From a checkpoint of a small mixture-of-experts model trained on Wikipedia.
Training: a variant of Adam for the experts, 4785 steps.
Below are experts of layer 6 (counted from 0) of a mixture-of-experts language model. Rows are named router (the router's row for the expert) and show model dimensions 288-383. Each number is 50 + 10 x the weight over its row's rms, rounded and kept within 0 to 99.
After each expert's rows: a language model's description of what the expert responds to. This comes from a sample of Wikipedia text that the model never trained on.

# expert 20
router:70 31 35 48 43 42 54 53 63 43 35 37 44 64 58 53 50 41 47 58 47 51 43 48 55 56 37 55 50 58 46 60 35 71 45 43 47 67 54 50 58 56 66 61 51 60 60 48 55 74 41 45 37 59 58 54 49 48 37 56 44 45 45 60 52 48 47 56 37 63 45 60 62 58 48 53 49 59 33 49 35 45 33 49 60 41 62 46 43 47 59 62 49 38 62 36
Description: Table header cells. Column header words and first cell contents in Wikipedia tables, such as Votes, Candidate, Record, Title, Producer, place, DF.

# expert 1
router:54 44 42 47 43 44 46 41 56 37 46 50 35 50 59 46 57 38 43 54 56 49 42 35 61 56 51 57 38 61 56 57 55 71 54 44 44 57 59 53 58 57 65 46 50 59 74 40 57 55 48 48 50 51 55 31 54 47 42 57 52 45 57 46 31 32 47 50 38 70 48 50 51 24 59 61 62 41 28 42 36 34 51 44 61 33 76 57 49 57 56 44 49 45 76 37
Description: Word-initial content stems. Opening pieces of split content words, often consonant clusters in science or biology text, such as bl, sp (splenomegaly), ret (reticulum).

# expert 18
router:59 45 48 53 41 51 53 53 56 46 43 41 42 54 67 39 58 36 41 60 50 55 39 45 53 61 46 57 49 58 53 32 43 58 48 34 39 69 50 58 61 53 60 58 61 50 45 47 53 61 50 38 55 51 57 31 48 49 40 50 52 43 58 59 42 32 47 46 47 61 33 53 60 30 46 43 54 38 40 45 42 47 49 47 55 50 85 53 46 60 69 56 44 49 66 45
Description: Abstract head nouns. Abstract nouns after a determiner or possessive, usually followed by "of", such as life, role, interest, views, reception, time.

# expert 7
router:54 32 39 34 43 48 43 41 56 36 53 27 37 55 58 38 56 45 54 62 51 40 47 43 69 59 57 60 40 67 49 47 42 59 42 29 39 54 54 56 72 61 53 57 63 66 59 36 48 50 54 48 58 53 65 38 56 56 38 64 44 42 60 50 41 43 43 43 48 59 40 43 50 47 51 41 50 47 29 47 35 42 43 44 68 41 63 50 38 66 52 39 41 63 60 39
Description: Function words after quantifiers. Copulas and function words after one, most, all, such as is, of, are, especially, plus list dashes in taxonomy infoboxes.

# expert 2
router:56 27 48 30 46 44 51 47 52 51 40 41 34 58 47 51 40 42 42 63 60 54 42 39 57 68 36 58 30 56 56 50 40 53 39 56 45 72 54 61 59 62 50 55 55 51 56 41 49 75 52 52 38 54 49 36 57 34 33 53 42 35 59 54 39 41 57 54 51 51 32 52 63 52 57 48 59 56 37 43 38 46 41 33 58 39 61 51 51 56 61 55 46 45 67 36
Description: Census stats continuation. Tokens right after a percentage or number in census breakdowns and tables, such as "from" in age brackets, "(" before figures, "+".

# expert 6
router:69 44 47 42 44 34 45 34 57 50 51 46 38 68 50 38 36 44 37 50 67 44 49 42 57 47 54 63 44 60 55 52 46 56 39 55 39 49 48 69 65 60 52 60 50 49 55 37 45 63 54 53 37 39 60 39 60 36 46 54 43 35 69 54 48 36 59 45 37 50 44 66 54 41 55 46 71 57 42 41 35 48 43 43 64 42 51 44 37 56 61 42 47 64 59 49
Description: Location "in" and ranges. "in" after located or county names, "to" and en dashes in ranges like 25 to 44 or 1963–2026, and "the" in census phrases.

# expert 23
router:56 32 39 33 48 43 64 54 54 47 39 34 43 58 57 62 51 38 44 55 43 61 43 45 64 68 41 61 52 46 52 45 35 53 49 35 39 52 56 60 55 49 70 60 50 61 46 51 59 66 44 49 47 58 54 39 44 42 34 64 48 33 54 50 47 44 58 39 41 64 40 46 67 44 58 58 59 46 48 45 43 49 36 41 51 46 71 49 36 43 57 55 45 45 54 53
Description: Sports results tables. Blank cells, pipes and numbers in sports statistics tables, plus sports words like won, champion, season, signed, touchdown.

# expert 16
router:63 26 27 48 46 36 59 43 66 52 32 45 42 61 62 43 56 36 55 58 54 38 37 38 55 53 48 55 46 63 52 40 39 50 46 39 44 61 55 56 64 61 50 54 58 69 60 42 57 60 41 37 37 64 58 45 47 41 31 62 41 49 66 71 39 49 51 44 45 50 39 52 47 40 59 48 64 64 49 42 33 43 47 46 59 38 71 53 42 62 67 50 38 53 62 43
Description: Section and quote starts. First token of headings, infobox lines or quotations, e.g. See, Career, Personal, and the word after an opening quote mark.

# expert 10
router:64 36 43 38 38 36 53 42 60 36 43 41 49 66 68 44 64 30 47 58 55 34 44 49 54 54 40 53 40 59 62 60 50 59 39 47 40 53 51 59 47 61 60 58 67 61 54 46 57 60 49 29 40 55 60 44 47 48 51 52 40 39 60 63 37 39 59 44 48 48 30 56 56 47 65 40 58 47 55 37 47 41 53 42 52 42 76 54 37 60 56 48 33 52 66 48
Description: Articles and determiners. Articles and determiners before a noun phrase, mostly the, a, an, The, plus possessive 's, e.g. "the same name".

# expert 11
router:53 48 55 47 43 33 49 41 59 54 43 36 30 55 57 42 51 36 53 52 76 37 44 50 60 59 44 62 48 51 60 45 45 52 51 40 41 57 53 59 52 56 54 51 54 63 48 45 48 75 57 38 44 59 47 44 67 40 32 51 31 48 63 64 51 36 55 49 34 40 43 55 60 26 60 43 62 45 38 45 39 44 42 41 58 40 52 63 43 51 64 39 41 52 47 34
Description: Infobox field structure. Line-start dashes, field names and colons in infobox lists like Order, Genus, Coordinates, Website, plus line breaks and table pipes.

# expert 3
router:61 36 51 42 39 47 58 50 66 50 45 42 44 58 59 41 72 49 49 47 71 36 43 48 66 55 40 52 35 63 66 59 43 67 44 33 47 51 55 56 57 57 49 58 57 49 51 35 60 69 43 41 43 53 64 36 57 38 42 54 39 35 58 58 38 49 54 43 50 78 41 48 53 53 60 45 68 36 39 54 33 37 39 40 58 45 52 65 50 60 54 51 36 49 57 56
Description: Clause-joining commas. Commas ending an introductory phrase or clause, plus conjunctions like and, but, which, although, mostly in narrative prose.

# expert 0
router:56 25 40 50 42 40 55 53 48 48 50 35 45 54 61 36 57 33 38 50 56 39 44 50 68 50 36 60 42 61 68 55 53 55 51 44 40 61 47 63 56 49 55 53 50 51 57 23 65 65 44 42 49 49 57 39 54 43 27 52 54 44 65 49 43 43 52 48 44 63 46 49 52 34 61 47 64 41 38 56 52 39 46 51 51 54 80 44 41 62 65 64 39 53 53 46
Description: Digits in numbers. Digit and number pieces inside figures such as ISBNs, coordinates, stats, records and prize money, e.g. 00 in ISBNs, °N, .262.

# expert 4
router:51 46 51 47 35 45 56 45 57 47 32 43 32 61 60 27 48 52 52 66 58 42 46 44 66 60 41 52 38 62 68 46 54 56 46 42 55 61 51 58 65 53 52 52 65 39 47 45 47 49 46 37 44 50 60 46 57 34 36 53 39 52 52 60 36 39 54 51 42 41 39 47 61 35 62 47 70 57 41 38 40 46 43 47 53 43 49 60 41 61 62 45 35 46 65 51
Description: Verb-governed prepositions. Prepositions following a verb, noun or adjective that selects them, like known for, tampering with, centers on, part of.

# expert 13
router:52 35 54 50 38 43 47 41 60 46 50 46 38 58 58 47 56 34 50 61 49 41 49 47 69 53 40 60 37 62 60 51 51 57 46 38 38 57 58 63 59 65 59 64 59 67 42 33 60 69 50 39 43 51 60 49 60 33 29 48 31 39 53 57 48 46 56 45 52 67 45 39 54 37 63 52 49 65 45 43 38 50 49 46 54 44 52 45 45 55 60 43 36 64 52 40
Description: Colons and date introducers. Colons after infobox labels like Released or Kingdom, and words introducing dates or places, such as on, at, was, signed.

# expert 8
router:58 37 53 41 29 44 65 48 59 44 38 41 36 54 63 49 59 36 49 71 62 39 48 54 50 65 32 50 40 61 53 53 47 53 55 37 42 53 56 47 69 56 55 50 55 51 45 43 54 75 45 34 32 46 60 37 65 45 41 55 44 36 54 61 36 42 43 45 42 75 37 57 52 48 54 35 55 61 50 48 44 55 54 41 54 55 85 73 38 49 55 60 34 48 49 40
Description: Narrative sentence openers. Pronouns, connectives and time nouns early in narrative sentences, such as he, she, However, Meanwhile, "years" after After, month names.

# expert 15
router:62 40 49 40 27 41 53 43 70 35 49 43 44 61 57 37 60 50 45 44 60 36 43 36 70 55 34 58 47 65 58 44 52 69 37 52 47 55 52 58 48 49 55 57 67 58 49 39 61 62 45 39 37 47 59 39 61 43 47 46 43 39 59 65 40 33 71 35 49 48 50 52 59 46 64 36 62 50 46 44 40 44 40 31 52 41 62 55 49 58 61 44 35 64 54 47
Description: Biography career phrasing. The, of and from in biographies describing posts and periods, such as "from 1950", "was the eldest son", became, appointed.

# expert 19
router:69 47 49 39 43 50 47 46 63 36 43 47 40 54 58 41 59 40 35 55 71 39 43 47 52 54 41 47 37 61 60 67 48 67 49 40 50 52 59 54 48 54 60 53 63 53 48 34 64 61 39 32 40 50 67 45 59 38 39 58 40 48 56 59 48 40 58 45 40 56 42 67 59 48 65 42 63 50 47 46 47 34 39 46 60 51 50 52 48 62 60 50 32 60 52 45
Description: Sentence-ending periods. Periods ending sentences and bibliography entries, especially after authors and titles, plus quote verbs like said, wrote, stated.

# expert 5
router:60 42 47 37 39 41 66 45 57 54 38 48 45 61 68 36 62 38 42 60 85 41 44 44 58 55 53 58 47 66 54 41 35 56 42 41 41 63 51 52 60 61 53 59 57 58 66 36 58 71 43 44 35 47 51 54 54 46 35 53 49 51 63 53 32 42 58 51 50 65 41 57 54 50 46 51 55 59 56 55 43 35 48 35 61 58 68 60 48 62 51 49 41 58 54 35
Description: Article openings, sentence starts. First word after an article title heading, like This in "This is a list", plus sentence-initial It, He, There.

# expert 21
router:54 30 32 44 31 33 50 38 62 34 42 48 48 64 61 40 55 30 50 46 64 48 44 49 65 62 46 57 40 52 59 56 50 51 47 35 33 64 65 58 60 51 64 49 54 72 60 35 64 62 47 36 55 59 61 31 59 46 34 55 47 50 52 54 37 36 56 44 35 68 41 54 49 39 60 46 62 59 42 42 48 46 52 40 51 56 86 56 42 53 66 48 43 59 58 52
Description: Year and number digits. Digit pieces of years and numbers, mainly century prefixes 19 and 20, season ranges like 2019–20, census figures and decimals.

# expert 12
router:52 47 44 50 43 48 58 50 61 50 41 39 48 55 55 48 58 28 46 54 48 48 26 41 52 68 38 63 40 52 58 61 46 53 31 42 42 66 70 50 58 60 56 56 50 54 53 39 50 54 45 25 54 58 57 48 60 53 49 60 58 47 54 52 46 52 63 42 43 54 32 60 56 22 47 41 58 49 30 39 45 46 38 45 51 35 84 55 36 56 53 54 44 54 57 47
Description: Word-start fragments. Object pronouns him, her, them and first pieces of split words such as bl, fl, un, misunder-st, c in cops.

# expert 17
router:59 40 61 40 41 45 57 53 57 36 43 41 33 60 57 33 55 54 42 53 58 47 39 45 59 55 44 55 44 63 74 55 47 56 38 43 46 58 59 45 59 49 57 58 47 62 45 41 51 69 42 33 35 47 60 44 64 52 47 55 47 44 50 60 44 37 61 48 45 64 40 49 56 36 49 37 63 47 45 32 40 49 35 37 56 45 56 64 48 61 50 45 38 62 65 42
Description: Space before years. Bare spaces and open parentheses before years or ages in biographies, such as "(age 78)", "Died: 24 July 1895", plus nouns like band, team.

# expert 22
router:60 30 49 48 41 35 50 55 53 43 38 30 42 64 60 47 46 33 42 66 59 41 50 40 67 64 46 64 41 63 62 42 45 67 50 31 41 60 65 59 71 51 61 57 62 47 59 38 55 74 44 37 41 48 63 36 50 47 30 45 41 43 63 59 33 43 49 47 41 51 37 59 61 44 62 50 61 50 46 44 39 34 32 47 49 39 59 62 46 58 58 45 44 45 58 43
Description: Table cell separators. Pipe characters separating table cells, plus heading markers such as === and ====, and semicolons in lists.

# expert 9
router:56 34 54 33 41 48 55 42 59 36 36 44 43 54 62 44 50 31 50 49 71 53 51 42 56 54 38 54 45 49 44 53 45 53 50 39 44 58 56 55 52 65 58 58 57 61 57 50 63 64 47 47 43 48 69 28 59 48 37 50 44 32 51 49 45 46 62 45 39 75 50 50 61 51 56 44 58 45 43 48 47 43 44 41 45 47 76 47 38 50 63 47 47 54 57 43
Description: Sports and institution names. Words inside proper names of leagues, competitions, countries and institutions, such as World Cup, Olympic, Superliga, University, England.